Weights of a small mixture-of-experts language model, trained from scratch on English Wikipedia.
Size: width 128, 11.3M parameters.
Experts: 16 experts in each of 7 layers, 288 squared ReLU neurons an expert, a sigmoid router.
Training: a variant of Adam for the experts, 360M tokens.
Below are experts of layer 3 (counted from 0) of a mixture-of-experts language model. Rows are named router (the router's row for the expert), up (a neuron's input weights, with its number) and show model dimensions 0-127. Each number is 128 + 24 x the weight over its row's rms, rounded and kept within 0 to 255. Numbers have three digits each.
Before each expert's rows: "comes after" lists some tokens at least twice as common just before its tokens as in all text. This comes from a sample of Wikipedia text that the model never trained on. Tokens count by the router's weight.

# expert 7
comes after: ",", " is", " it", " was", " It", ")"
router:162111130115136076125112144120141178141150135111131106123096172129183118107107128123143153139130175164130114148133133127116150135121123131121138109115148132108132085121077127203150160136101122105154170145173157136108106122139132144120105125135105117131142162148119122118134125112137137149085148139101141120171111132160173121111142111126122114178092126131151169133128191170170142077146
up20:135129155137143114142145130164149147125161148099171156088117171125142127117070123134109149155121128128177120147117130126115166149130149131095139138119164138109147175174111053134141139122129129135162170125194103139151126121162155107088137141128125108136175119151107108137112135120139091158108131142156127092144157168141115124119135121132118125119152115107127146083137135115110065096164
up21:120154148121131160130144095126154139095135126151185105115098141107168134129127108103111146123129149158123122175146132115164154112167100176125109125151140153106127131141096137102092148131143127132127127076151121118125101145139088123144120145126156122131122129133149128091140091120185053119093151143109119114121147128093136121171055110135151088132156101135162126132089134163142108170125
up22:155148116090106072122083127126119096137155115105118093112090122128159100118138123150164126160071149127120128095176118144136122107134100138071139127114110124138125125126136104210098149095120152136105109154100167107120130138083140126140119131133098138125157135128112167170145116125157091147116158096146150140152118165155139130166138120146137151099092119124121166110096113108144159114147
up23:122117141117126096155110159127143197122098147168121155123161132135150101115092112135134127157165105125128103127106118164117090115131123163158168131115155119095142108105102080115130107147126147167160126145123148119144111164153127143123150157124118136136084116114132081115164131136149117109123173198144094121121143096130168142080122119131129105144102141130169108176128120152117182156120
up24:123131167174168151148107074140140151130143149119140135081113153128146112122093153155130135135146158156137129153102124122106126159150122107165130113104144160146098127137119096131197135112107146162162106136122162115115124127136129136064120122165134107100127106151135060141114122104139128172135171147108131125113100132128076119112148144066141115157114165121123143123146117104147093098151
up25:130137147115112150128133107136178126107142126095092113141183129125140134162125157131147123080153133126129182084112120130161106133117158124107151091101111142160113110134119153130164138153154103122119112162144122082138140127141133198170130140144093165127128115121086105163130154148135120122113166197120115174111095078138120138130128159129138095114131110145163169132099124107093127122122
up26:104123111126088116097125105141117131190147135105142139122115112119113141086127162131140162139115150146130136160108132103202129077155149157104156144137175137140122133147110148119119107096107148105168143115121106114164143153064163165153128181131157103134133106149119140133116096103099172120134161120134168121129105147133124100129115169142132099182110125140094118132149145132119108093106
up27:155102119138138140125122153127141146110117136109170130139100105129127129114150155131145128072147142150169169110137131145135126155181135129129139158122092161028132096091129103117153139099100137153166140130168106140143120143149114116111126163088136136092102158108154134128110108093092166147126122094099130109154157118123116108103120137146162099157112120178125105128148155160118141089130
up28:142140111080098106145090166101119129167103145128134086119129106145163122076140112121141156112144138086134139076148113102110120120112127120123136127113168125160121154103118107134121169129144074104157165184125165167096145187134151114141090141065125152122153172122116112191125117107127155121148110118116149118162168129140125126119133141111137126142140102128120140159096121134124137129146
up29:145131118103147144117125119138100118111143112132095095118128098169140114129127142138172133110158159131153159105136137089105127149152107113138159084100173177128138125120154137125142151128124080135109137106148126119090168143137134118128118194150130123093127155107069157133146117136117145161165157128118162121105138126149094116140087102095173154110086105110164161158080088136113129111099
up30:182139112139104178130181139093151143154133130144170120141121148132170058179109159154153143094119164106130140113114137093135121140138150114111143137143137142150113139094164115135110124161131110147101110144175128119133098159110099129120103107123141146140164129130097162115113119128150106165157103172129120143127116169146133103120129132177143152168131079143117147097173146109125140155103
up31:115168087090110112141164107127153130153134116138120111141137129142141117104110139130090149110103108101129092080145097140126127145154099159105164173131135131136132134108093094135156127178103081087199113093154107158103149129130111129106161144090083106107133116129118130144136127105129161098132118133111119120143124157141163076127131083113150114160141130168161136159115165157113108108141
up32:165146109093139122166107135090128140169135144118138123119140132141124138149106114152139134130172120142148108143140089129138154081135124158125166155115117154114178149145115133165115169156084102111116137165154144108137128143096115157104109133078142169135150132115128125117163175107144156109075118172118140115117148124144117075139080124187169094141127104142127151130100148147086118121146
up33:141125092158157097131140172111128136157131136132137137119129125119122091125139127165163147108098151096141102064120125141153113086096076119092148125112146148155138106090145132130125161167121118115090130156144175130089114122134108166140126182110155149114131162157140163128117118168111102138089176105143124171153120114117147126102123076162126136112130129126143134098152153148146174137156
up34:130146112099127134124091151098140078123162159124159114140133146137125151126119131132084098112100147171152169158144087118157124105106165117165157113134096132084109135107166107142145099113087111091192145123143142133110136112125142138132110174128143128102121138145118139141136160115112084102143158138125088136139130105144118134098136071188120121166125121124081138103159087162113124131132
up35:130156127083100121128124085126130137171120171150151125096125133125163165097137118170116140108135168169122162161110131123124148127109169137137139123141135135166148171127144120105096138114104153150148156088180174110137113116105132145123150152118156126103138115118104105084145129132114104137125115144081168128113104109117132087142129154176163107103130153208156100129107127139108098116131
up36:141139119120094102159111119132166146176100150172148156147184118131077148087110142133116119117123151111091136119143124104180138122113148109127152124107164129141117166167134165180133174185125138157137118173128152127108144115156121146125112131137121125147117112130128130143119141111100163166137156137121105086149096103125149154097136122129188114128140148120128159067129156123098114101143
up37:133137157107129097122139142132146141173146121180122111171117138151109101176130105149108119138125117190121090148133106128144129111123173125102120134105117135094124175154136154158103133127123116111174128096129132168120135150136150147154139117135139102142142147101125153161171151139122114125132104145108178110155168099146170112134124156154142100151077104151152137162132151189156179111148
up38:132111166079143113150117115113122149163112133123105133133108159153123139077111098157087131156173164104141127150121127136118164147155197130128141106114158136104166141113139155146133140156108079110097114141142091117095094100145115125102146122110107145199159124146122099169123146103158120125110111182131121080109101109152118106122136164105129132130140121124141128148086156096107135139125
up39:169136127125152164117114124141095112116092125156128060131109131154123132123126107126117122130134097099112108112088124138103163135154125109161116103120091129157115086118171136184179173095145133154097151126131125122130113114119126164177116191117118140117129163097067166103135142111137136128139152099106162125109166109139151114132109156125126089130119108119137130132115160099162119093093
up40:139112112081122152129052130157129132142156122105206082136105140127129156116139095151126136153155123126108164188135136103113103133133151118112131179115114147131137100170152133152161122120103160081103149119155122104120144120117126142127136181138105139115131098132111140126176133154114123127117128115085124099085094145163115153116130120125115157155091146126131121132106130132160175088116
up41:128149167118127115133095098139129135162092124128154105120127106132157160109143152107120135156131157139107161167147125119150105098124118126119114084153089149106120149141148121166124126139101134154099139145123155096110116128103110131179035148144141121110127075098105133089138152115142142120119112116116131095146101097160132153106136178133153081151105111128090147114078138096124141117080
up42:125118155153131096112087110141172130155145155125164141178109119082153131112115146112136126155187134104110128098164112126117131089156172149147170094127100111113131109086111108160133117111115110131147124135168088111138091133107132169146161112132112149064124135115127110143130117122134151103123115124101132127163107065160148115116105108145107087106134141110154134104087151172108112111133
up43:131119169102140115131074110126149141158094141098116123149112155140151095158117124131093157141121078102107105143135123112163155099184157161129115154145084112099134108140099140140107112160137100160138126162128165147141123132162087119146119115137141099131117124141125118107122168082140158098135131165123171068133138110127091115107125152158135142109085100144111185122104152107157109148134
up44:170132137134097105171109104164111166086154126108145086120154115102152114127107149135166083155110180139133120093150134115164114138132165154150103130132115141162158142174148176147141156079154158124131156127119100138114109115113129178110141118095125143158112086105110145125107100150125143125147160129098146150109135123129158136115146165101143114136160126140157141104160083092137112091136
up45:159113113134087114147115099131119185146128125113116161138106129113106157148167144117173082097157087152123129107161111081129081107124110128108109119133148102102171117082122130149115121127101107102106142116139117127154101150147097120136154146093108108154162180151145192134128108141102139127152133141126098104142139105177131107145116107145122132121121092148111154128130068168121115090132
up46:113123125087187117139129126126134171119119152109129131119097133115157065127061134145158178123136183118175115124104136087088125135113139117097129128167131150145131092167125121109142179152098093133142157110157125156160122120094106131137164119114077128159127147151130143105112159128141129094112132109139140132112155108167139111148131129154129131149186132111117108117119124148158143099098
up47:109121160081170130089138113124142136135165124120181122103115158179155145117107104131144130164121120113131203155148130146131137126154131138113125155131143120145147178121125106121092126179133113121123096104105124096143178118132128145153130137146123118161139110124130113141179102136103121121175173122121193104125112088125123132159138160111159111154095124142125126130103125177124097098166
up48:170121149137137108128159117114092126128142128160193151107115144108134143162078108139099141151168135159115148141161128133116155142139110118121129152136140098111122108122123154149140152161122148127127124149144145086169138145123102162107161134112111129142116143116117124154119193153142205167119094098077174143090155120161145140115121150139102090182129120098149132117150156123140125113138
up49:147121171157095121166105126119135153161187128182158106127157094096131134125129108169117086127106176099163123106109128110161115131125129148129141176098101101150150128088148165141120213172140109122162126148137126130119134099133146138165163130131145179138134154096122145128122120134121145110132149163142112149146111134156147152091143133129149137108136126151141141110108144140112159143088
up50:115135153144093122128096127104146150094164128122111074114153098182171122103129096119112136156148127163131146106136128146124126143111153113155150128113125116114101175131101088129097123133123101155096147110173114083153133112137141153146129169130169124106170172141150123125139132103169121114113143122153145159158114125102165127149139166106140128108116127174188151172087152131094150123149
up51:139122131114122100122151136149108179177096138126132114144119138112145144111133073156117120122176113086169108142160123065121153163160118127159113141139119166136118120139129147151121153132087126135095158163145146070076167142139124134132153139068132146123135143152132129154124134151151170151116139139093146113144150079149179134132146103138139125099122117102105167091137106132130122093133
up52:115160153099133094130144113112135126148169143099122122158127147104118150093128106157092149103167112140174091138178110100129124116130176112105135125119144124129113180114162092132133097101126102097143157132186120142091108134102139144149146120087133117181183089138112140152125126069118158121144177102160169140130127126123139123089106112104131127153131153145113126124128118128154130141086
up53:136138106124130146108114104152100143158086123149109117132133101091135104141123110140163157150106126176116090161132146121134133125092106108128113079179128112110100114129120111142117121108049153129149122150137130140092138142126116126142114125116076128176144145146126101182122124117140143136108107153124132139084146142158061122119074117156153110133136148132160139135105152100058149116105
up54:124130113109110140163170148099112111145120118112093130153130167127163146137097085137114092107134125112111088138162139067083120127129135172081126130158133130157109123099102136157144116146126130104119220129125127135100088124134137137111080136123088144144127106107095124130116114128135166116119127140112163126132102126138120120138128129178137158161132149137150150135141160214133143151129

# expert 10
comes after: "-", " a", "–", " \"", " The", " an"
router:143147143105169127120089153108090149158152172104165125119144111156153173134108111180118110114136149131141147131123104115153166074137149143096152119117152189127131127095140167102078146127119094137150146146119151111128103145160113151158133127111129169122127170141143102126129118117152101138134144141107126114123124134115137065119089157147128124168130140130151162144096174163085111107108
up4:155107144116187129150127104117155123128101170121177119153110156158115159088144108123101131147123158141078113177158103112129129129073121135124123147133154124124119125096143162122122140124115110101134098126109132125116124172167144104140099164147133058116125103137118107114113105120121123093111155119127140108116142107125130093156114122117123166138082155159183165146115158166096170104104
up5:109121140151104099137095117159119122129128118114152145114141185169172134121136151082148141157116121085153172137130101160124142129132120145155116132140158120094105099102138126133120128162144121143157113165116165098128111094080110148131118136127153174137094105169116151130112158102163119171118116172085131153099119104170150086105106165159138133141124137152108102087134077144114121140120
up6:145145091148152134126098115087103140151137117133109121113166131105178150094128149202097130116128151136134120134094113143162159127081114151146161102093151144135112130137168112113103117120087108137111147127111155132118141122114061131112104126119119140156141144131099139112145138134106110120131119118087133158134118063103123075133084183105128120086108145134113129082121116167131123101104
up7:140138131155136146146126104131091137127136105119136117104151080138138128159110121141135160158169133165111121129131142121101088090111104125115144120117120107145149143183156162154109117143091099146160151118127139132106082157083150140152151122143152145123119100127154189133155124137152158095144185113135110124155123093116133100137105182174136067138169131130128146133078123122134098087116
up8:165182136141180163126105147092121149162153109114149101115142139097126139122135109151137095106138175140130117155100130118084101099109115121154154103171103129124140117138120127097123161111068158100108150151113108124132086179129161165100115167108120136092116118124131121076144143128144103151095158111107147092106120138094141125127112146112109124107124120130152123158115135172164105094155
up9:164136101081105041143132145084117093130110146135154130120134111114174122119045152145128129118116142152143138147113141127140110134139124121108124110086088139128117156134098162169135148147146119114146122110130157136135166146132128148150118107150098103175181161182117117128107141107111138145132157119134111119125140099127113104133153104143115124183135175134141170111143112141108098122129
up10:122115145134138147118130127095111108142128108138174106124091178152170158106078129139112161151110156104129144138128098136144100074102109125079165146168113137083088136107189133145130182156155158152180194135126140137119113147137106135090136167104108134135111132112138127119119167125157123108126117112119106119092141105132118153136149125127110121097140101126097121117087163125138113118138
up11:143142116082146137127167107079104124107175147118105092159177109088095145117126100176119162104141142123142157133132125178131092091114141103116182117134122168148155132137153172113129132147091083118156145141133179109097126094124130128156139136111136123143124139153142141068138134139101105151108166101099146099127123100140181092124113140108140101120136127144168132138118124141114118123136
up12:163155123093179130140105103158130141124148116147134100122112110138179134130118118125114081142130150108137150164095157133149149140080157154137166150159152153126165112086177100111112135149111176129113157125081129138104126114160134141113106121139089112160122170109099124144124159135164129129112092095094108124162108160137131114127098072124089105147154142103118118147140136146099159103106
up13:162178137121112141104111123127158083166113115128164132155085143177134119133117161155119154151078149103130083174140130096143160126133114124115136148122139174146125112087148130117127166115108160129150133164116136143156119160091168113145115164089121139121129093191152140161163135152121111117137131135148078120128140105109128112129099079143134080147141120157136159132124161143137113124122
up14:131144092103168119138136133139128186160141139159169122111091107134150106135127104136146121129134095074127094183133130126117100109148119155137125118176164132149162098093131079135170128110126100083104110154116154109134146122133104128141087116118137112091113150142124191107117117158131167146082118132112165120119117108139139138084119115140173158165125098145142126118112095115140155157118
up15:159170134144146091215134146119136133092111160130115143100127098119131136181081126146145172110140160140122139117125123132147102102123159134128147105080108099114143130115122122131117108161128145106166156110141201148094114111117098115116131136123147158116148136133155128112100169165149130156100118161141141103123145119127141122162130144163140160153124128179112124083098104096137115153106
up16:135160100087155108142132148171115115168117112132149146108129180185147098156124150143112108125142115109168143130125111136130124115116155124137109131107119141092154142150140118160119126121082101111117121119165158104112136171153113139122088163116113088135144138108134106118136140100130113130096131077109177133198166111124172158123082126112152117144077133137156102076118092138139125124130
up17:119125151110150078115126087142123151096139144172122138134091119180126085136144100137124098101107137129148127116125139148090151149168138159164110088119151127090174180119106144124096144123098092102119126164180155100150129130133148137135118179106106083099150131156167146137147133140146134141122121148130125081165107116128123111138121138124132150135149108115166131149106112186087150109146
up18:112160130112167142127131087111123106114101118152109122133173132115123114190128131147179148087123114098131046125120127135094118108146128160153161114126158118117120184084126099121121110126106121133109124112135187103146153138117120163136100130126130099105125144129131166113124117143130163153125126142120160088131150077106079123120116110135136122140108104151189126150085172134141135150125
up19:106161097102098137117118101112150156158098151123098152122093125147154130149127164119127126118134150134111075165145129121130183080128152143142154162119125131134130134149175140135146109128111150134156155104095150161133125142125097108121117152136084106177115119121110160180108150100119139174135118146138125117131137162153107119154076126178122068172077154132149137136129154122094116116145
up20:150120154120127127147105133073119116126157178140103079093142118131132127138081122128131098093111141163180130105124099123133114129129147150127132132083162144133155159135127110168129098209144092136136140145128136149109138126133154122169119124076101182109143162104159125115143127123148139151110119160157146094121103090158136088147118130140147141137153127108142156062153113124104120128122
up21:137149125090115134142133115115102133131125150154131134162119166131108144167124118174079146115135088159115123119167074111186156085160138113174154116175112174145153139104115095135113141154128137115134135144084131111116141138141143139116123131121120168121086133128140114120149158134129101116140118127089115102111087078112132092084144175132176122169137105131083125128108107117153156105139
up22:150094085097136078116141137121130124171097147121159138153102162202125108145152134112122169102137113128121171123116124158126152105148120150148125156114116159133128099128152160141091143153137086123135135099125142134129147148125108154152128143166130143094120156157087146130173135127113111102118130096116100144150115114221146114155104131124142120117099161115150124079152151137092141115114
up23:125157133122132142127144175109128122168134150116160080138121147127155131135092095129142149118147140111132172114100156134124103075137148128121134143130099158115142097119084120135134133173126164144156111152154096156082091120131164200112105079106131122114116168125140116111144104146130172122092094179155121132111094088134113117131116170159109123187117113131146129146126118146110158146127
up24:148111108128198110114136142149141170146081122091158078146098143138148119139107132111114102157141136146145128164118116111098128100097124130145185082136135133097109136081200136117098155114095142133139153110128106111102144172132107139122100115162122114111129136108163110107143162154142093090134126112104113131125088100129117131131090113127107120159119159144140179154139155118124162111111
up25:123172140133088158168134153140161132102107127118120136133127127137162134091095131130135101094088134095149139152107086119166131129169151150150131135125122096117165157129133131133141126133113122159181124113132151080128133121145132182145078176123137109148127115117067138125149156170084148115139140181119125086198160143132092101120119135114123134136128127124136113100120142111098102134097
up26:126168134106129153121120123101107133123147136098158084124136168152140131180112082185081157136121128123102170113147103168171140091118171130108131155125158126164140101120126128113129139140127082102168104134152146117112108163136164112157116125117147114114139188130138127162157120128122148155107124133106169070130121086146169086129124083112136097142122129111147120120119098121110119112137
up27:124140125110170084180128132093147164154131101140135144129164141154107138153137122193108138095175129148118144154138120096104125108121101104179179117121107105133136107068159129117140103129092153116126145141137183107132118108109139176112101136117127169103100112117129152124120158158126114112154122143073112148124146139104146107148122124131122080183142114081118139120129137120146147117109
up28:165136098138141074132150103112098134137094160153145146133135122103109130138135114139102123086088115131184127164124132129113155086176089126134126124114148143160116179132181124102099115169085131131109151145132136113095129137141131143162084140120170146095138124126124131117166111135096120109133158146094110113122096125135107133129110154156128107150144130156113174131064123134106171087094
up29:144100152098150127134063111152125157128107109118158103149126156131161155141101131145187089139100140123105129122172110097180166150143145148130123111113154173100103111077138126112132137171125098126127127140127102142161113092125110175125116121108067106105119127130141111116157126137131138139117140122111098140079117148092120089132126142089097149120155111177163171134123121139129156107122
up30:159156128126130138120116063112172099131190152120134150099163098161162138166108102147116099139173169131135154134115160105127107130140103135130120140080138186111126136127123129125158130149117116094143125141137081130167095130136125152122157139155106136101110152115084134149150148096164105110111105099150139082111103164144167116144158141125174117118124133116133116142167133091124128097139
up31:144128127113097096113110132119110104157129101100139091104128158140199098145077123110150099089130128132143107159135127159163135115098154155121099136130154119156144101113133150123103136157154058092168109168138121152069116131127136140150120133069137128174147135115128127122138109109128140095154145163141116139118132122115113114119094114165136089123117091134170111129100123141143096173108
up32:123104113147156126139119136102127160105123164167150081163124155145112135199121139143140146133155139117132149145126150143097148132103123134108168115110086133070134121138130151108091149135123124125098143181175148111171112095137155164093141120094156166101092122136134093122151130095112151119100149143081109098133128133124128138115164072153124110089109113115136102107119144130162167134137
up33:162104107159156132144123117123128132108162158095120141131111110141135135138126113123152118105149100138117135125097123121174150123165114180158167116136175135112093192159095145129165150095107107128156132116117132095136160133168143140122119155115109147130173173170106179111163124140136122149113171111112092064121125136174078084146136143129139118135134136127132149118150119132094113107137
up34:139120120094091110108137141146133138141166154094134110104105140121096098130091105111143113137140181154124153121097146152151186166125120153099119133122125184121187159129160142114114174106123151133117125150136094133122156143124116109135073201109139140124137148133139150101142106165075095123142128076113116147121102166134081129091129127138110123121130112123127120091147146123107146104141
up35:154131141120143125120114134058097156119138139096118182146134167130137138104120083136157133135184137137106126159097123118131130104115100132108108152159156143161154120164093138134116198148088070103151113123130120129132143173175128125107125150111063116108131125174121132121140126134131112144126172105137156116151125114161142159103119143096102112144153142138103136147119171145130129096112
up36:127160106096121113144132156126108115138132109127150136193136105176127135106148101125137110115140148169114121162099097111106154098113128131106114104083107156146152154134078115147091121122123087125154125133163127089122129117154141177151131104134105105102116153173090145101149088120176140125122181102119111081149134109131111111127129146096170151092139124173144131132093145111148155159146
up37:134096077099136135132133172163138173182112180118127120146107082196138164143159138086150157152158106115139122185115118137107098107148132145134139146119163130099175117138104115107112135142091158094104136172122126106109122121111105134121108148116147118106130126111111172138134172107119176082128126150104102108143137129141143149137118114108130107120163149105124154120122146137099159139144
up38:119143114104115122142150123143129147143124115114116111094149111198132178116099107124166126097089137154140109118123060141149163108129112172103150136084133150133121147141138148119095137128148092135129137152117129082121116142157084107103151146097161120142120120167103155134160095117117160132152136125128137108110113176112120144121126124174175097140123064171101130117106099115127154125166

# expert 0
comes after: ".", "-", "|", "==", "%", " his"
router:158127096110155129117118140097135138156147160131112090151095107124133128150128145156129152129144152141171067127141083130147174084135184150122168133154120123089141097136144121144118117134102141078140151129134148129124141125100142116130149126099105150143149142145105116141120162148117135119056139156135129109147150126129140064121052131153130080116093133122111141126123166156108151141155
up4:123104133124114114088102127074105126149100097143125099144143146186138112157112108157127147189120144126135131095115125108112105077122167140146105121133103158113103105158142138133118105140115128126083136132162134114094100181161156114128098147156141138110138119120122136145122146139135155099111182157109129152136154133171081108167099080120120098125105114147152114127118148177127182119148
up5:147117159133190113148134111158150140159116159126136130123103139111134104163121128141095167118148114100149107154122119147099134109137158143145148155122140150128154143169134096193116134143101121143132165110111133150148146127078178126148116119121110111099116155149105153141114181136150120116102107123139117131159144155134174101186112116167150094074187163140114153145138149126114159134120
up6:121112111121149122197137152154140140121114156135124089149109122178131154143133095137125099115097122121152189135124072099133157083131127131115150137143124166094130122147137117134143111158137089112139126123130129106132107151146159136116138154144170114159157095140144102137140130143098128120090126102125169078091143124118104102092135135146155118125106133147101201096167118108176133104161
up7:138119082128120104189113113139185137124141103153110107181156150157137132136123094152105115151152167105090136113135150123176151094101144116126182163098107130131121118087168132148093160155154128169176114114125163151111145122124117132180157140092149112128154148081130117120139106143146137116118117139129168098144130108140111128125095130111127117121114105144160116088148140163149132111150
up8:136182097140149156142116105073112118121134153165129124100141122157109158123130121118123129111106084115164115162129062115109175153158096095126115148116126151103128134155127093190094109160111131095156107120146137162107115102096120147143135130111131176164129108131139157101143127102116116127118170165123111126167156142168120151153126143119158099132111111106153126109123075137108104110151
up9:122102149068110103114102134160103138142131142099148083111094184091119152127118107123114125145160160126098102155084149131119097135170137137126123134106110124136118088135103095101176109108094142112128182124133144108166136111155111128056076171142106122130169112088143102118141157124106127112105116145122135129124091112140114136123143114142106087107128131151151181131137124136125151109125
up10:121117103096170104151105141156187141127143126179161124103108095132153108115141106152078097105109148127133168163128097133142094098135169157136170111119098113117161120103161049147100170116131097084127100130126125117127141119129148138093121151119146142152110133141109083116110089116107109155105113137135134088133124115141122083140113087141100120108141140134146111091116117134145156118128
up11:141106121090115089175090145105119140125123144115157100101150118151146149162119115135144097138149117179124157145120120161124159170170145106130148107141126146136163114106093081138137136113097089117128147105184083128139151156132101130107116110149176167144166110141161127145128099093129144143094110108148127172176138133130144105114132168177149137148106097161113130141118140105147158118119
up12:119108153112086151109144168112138123129111150129109118110114133147142153107126117113084103114150096119111113132149140101139145163140157144127126162116108158132104131142087100197110122114154147104096149142101117142158133116067120105094149115118174123162144138091131134120127218127140141145121154139136124136150096129148157095084101144152147121124112124126159134168101158178116088111105
up13:136160086125102126146132118124123188116116152106140142125085120144153154152112128137085154123157150162139110135110147126174133136177172124113202119141173126152133088114113153130155145117169140117191141163097151165166158151113109123147139134084138121156128092166145145103128150134128129161111127158103130136116121140132151096113135165126121091124151117136115101128148148119089113149098
up14:149098159140152148102153104074093125124172139078146118093126148137126098090141120163122169113161142173167141111107094117152140116119137120121126179127128109125141147136173097164144174110132128158150124127116112107132151125150135134134144113099106148158143139154168159085127135159167105138120114106126144059151114165118128111103109158159138145106111140127126139118098118116120192128120
up15:128155140100149119141135105122149116090141167163175096153105101116105147123109088116174103156098157106150090105120105154144161113147172168118178148124124145108082130152149126130100120166131118123119135113162117151124100077136135155141110138132120151169141142100140092144131143083092115134103147137142083153134144112166131123142126114139134094101100121148094160094119119111132072104141
up16:142119141132143106107085119121171137127117126170181121165121134138141124135099122149162167142114169139141118158106119147151165138149115137118135138138166134087179125153123162093137155142137117117140151155115168126146099083120140125122145106141142174098147127128103096080132183091157153097122109143094162079131134095113074112102094135119118114098147121143130129126120116179128157132163
up17:154142089115160114157089115120135143136130157101162098133151151166159094151085124184155103150158144148110148137157089113120133150140155138112126155115144135170123144117095130148132187137114091152140148147151126137149106139121117137127104152123129098113125123108122133128161129126140127114149166144076142126134112132174136106133118115153169095144115079179166173166108115141075123092117
up18:122139170090177112116119137153175150180109143155163095132095105116135138123112114145080173100081116130146096141137111153139136129131172143120173109126158138120107138178121107156125138147125153144111138140141137163160150126135132112125142111149165158119154137121165161091119105098118127140093153141151172087159136087130166099115121093114139127112124117139140136108130134113129057143151
up19:132112103115134108128135114122113159141151125117143119161140103118150128179128090192115152141133122165127073157164122092116128129136116162101098098085121123117153104115148113110153170096121118120134132156158147143116127139138145161173107107111056111149126129114159129119145144167130141101089122124104155079119099151184131099146145103131117128138090097100141119102106165104128173134132
up20:138153146132143111150137124108134098146116127123121105123134120123130106109105135153108144085109125122168112119164083123149144133145086142110105151129155090124169165095137137125094129120103096114140122149188164134114146154092103104124135149072111107127129117134128120129146085112153131118087124135128156147129131091120112115110085098104124053163074093154124107141122158182138085131160
up21:123093143119168122123120101112125113110132176099109101156081161152125125138136088115188136135129134127177098139095072124135122068085160138111138132107115124122124089135131153156130136129149132071168128150114150152104143172112138146146128132111069127119135121136140176085151131131097117120143130088129137108137148141114124126149075127101124148118131110193143136154132151115150115122101
up22:146113160131137069141131092148103151158138142146123136112162142183107059144098112158126106121142127139148123105097142148128152103154138145093147138140097179099077146094096077135135148174133101168122122110110108125125149071138096122122127116133144145149166143124116136176128120111109121129124107100136116149122135091118165097122115100121126139114132088168081129099140137146147111136153
up23:148130173124128166149143141096150102135134119135147113122107085170160108102133115177124115126150096113147085126114134149153156137149082136140173124112168109129133094109156099152122171176129134152110157139157139148149155120144137143175143159092090098170176143085096151130132127136155168110129126191141148119133148101137156147117128086146128089104133127122131119100133123127158142142142
up24:149136119082162137146151163164117140121170217113159122117104116112157108178078170127112167127123139104188145150124150159162119125115194132115157156139114145132118133153113151125108136152143123110159145139112117119142115134085125142130106123094094146139152126145125087123131141120131125110127117128133128141088130117127120091133054131170110121146129127145120123122123138122099107082149
up25:156126114129096124118111126102112115133118170121184073140095085180137121167109125184142176139149136127120129111097107137138140130150150123086127173122142128113095092108150161106119133147114137140117105135196169139134107164121152144135129137110111150124136115156122083149139105129110118109135164136113127097131128113106170093130101106113115093159065136116091135159134147150134107149147
up26:118128125098089148122102135076128122112149128123125083135140137116127166101128131126101101116101193171148127143174105150167120074123193117134180148151089138122163145160132129107148155139122121096118166128135111143125093112184139145121116148139189141142182097137124116114128108138174100119114131146141166147110125126157133100136115156117119129138080137144100126131103118126113107122131
up27:102090137116186084150150150134095121148122136112103109105124119139131119137121166113115184153170092129147126150162113115099144089104103114131169126126089103086120112085156148135122132144122155123135132126149139087069110111066125134128123132120104145074140139143142112152151140114138114112124134125123158124186151135139185123136101161093188134142111092127123138148119129124111136141114
up28:144077128105164136138106140101136145114140131101115103131091107101156103157114127148146125084121115122118114131156140119154185200089101129161112147150130155115172123140110122105141139119149135108122148132122129111146142146113080126092139129113061119097115141145132161129145133165112138130116127144114175127128142142122108137091084111127122067147155166095135140183141164152095147108141
up29:140200090126106145111105116133116102146171090143168152145143118100164148134115137127119129165109160136128124175183106146139115111120106152144166086129149119115134190128154111125121110121121160139169121119107122132140134116174093146096097141146110152112128100121135130131123147092133121174133134093149133115141074132142162130129115204142113102129090130123146146153128128116088118101113
up30:107118151093138141121124132149100152129145120095100133154157137090117165121131123150129122078143096148144149163160124087106123124093134082091118094155078120125166129108110117119164148102104098124142135143153085132103124132115160138137109119157159159118184143162121122124101134123161086137099153096101111162125130134131141098166098166139127133117092111134161158152119142162135072090106
up31:114124143113127069148136144110139127151117140110126129123127156153138150146116121108133124145115113177145093150149098125174127133145117090115125091131136120085142143118140140190105101107044129122137131127120152109158103143145136115124166105076130098144102126144099132118166188176128125154096113122082150114117159084110135147113130139088120101136075122130130173132142143136122136103160
up32:135166122123152087143118147161165147135167143121163143141121170119128073137106189101108160137110115118177132101147146130167137112148139111123127122129102150173129166126134141098149185115121143142092130148110122115107081119117118121166129139093105134101128188138124117171147155130132162090116136090121115127126157115135138136103125125126138133123128090112104147114083144092083097125174
up33:114110122097165129139088123156152110117149137142154160188139130127176110111116110145142122193121149146124112160157135116128139152119117126109097127131098126093156106103090129137176153118121169114121114113123118145132113097172125145066118117126098156070125117145105137149125153098146109150122147162121119096153135112162171087146130118152104137125172156117184134097142150156119120115099
up34:162126136154156104144103120093106157168108140109124119126124151143145114100140116116142131130134065108173101149184127131157130170123089144143103112111104126117121124115162128149114105130117111129088116179194147144125085128139087124150131111110137098149120179138132165168117158138093110162103131139112176111133096091172118116154106077123102112130156125126134132117163132136109151131113
up35:138108144092140111129139120121130145144146175153147175152114120135103114161127158100157144169150119143153102126137131140132173135136155136151155133122095105099124163185138148158140128126067143150129158098123190133115124147125142127132080147148150108096143131162094098107123126107155106168112120172089147118157146151080110120105108129156187120150099153121108128170106128123125126146154
up36:138128095097126126158141073114154148150149157162125117121137141152111103106115114125116120071101159138126084111168140113114140095160112140129131092141123118121083160122145066133119164104119088111128170117125075139140133095116126113139149125128168174126145132125121118161181111066131089129104112120116139144155102112107112088109098110115139128145115076125123118112127168123135136122170
up37:143119122139145136137120153093144159131163144141109161117116121180094126121148124157121137103143142133089101118102085132148140147148128130065166128128140134137137149114149109113120142104106122133158127114158105085083144140129119115126143144089104164156139132162100138090146126055133073084162142132098149161175118104174124160146130106114132134113109125129152133077155171159131130146113
up38:162132129125118121132098128130107157145113128129137141108153167113113125159124118139126153137144094142139083121170098104125148124136166150160125113133154084160100137139158101130122110095068075107107112127160165117104148153079105122132147126137138124138162098152162142117087094171133128129159142171119136106151102127149137134068114157112109158146143062152152142135097171118110153124138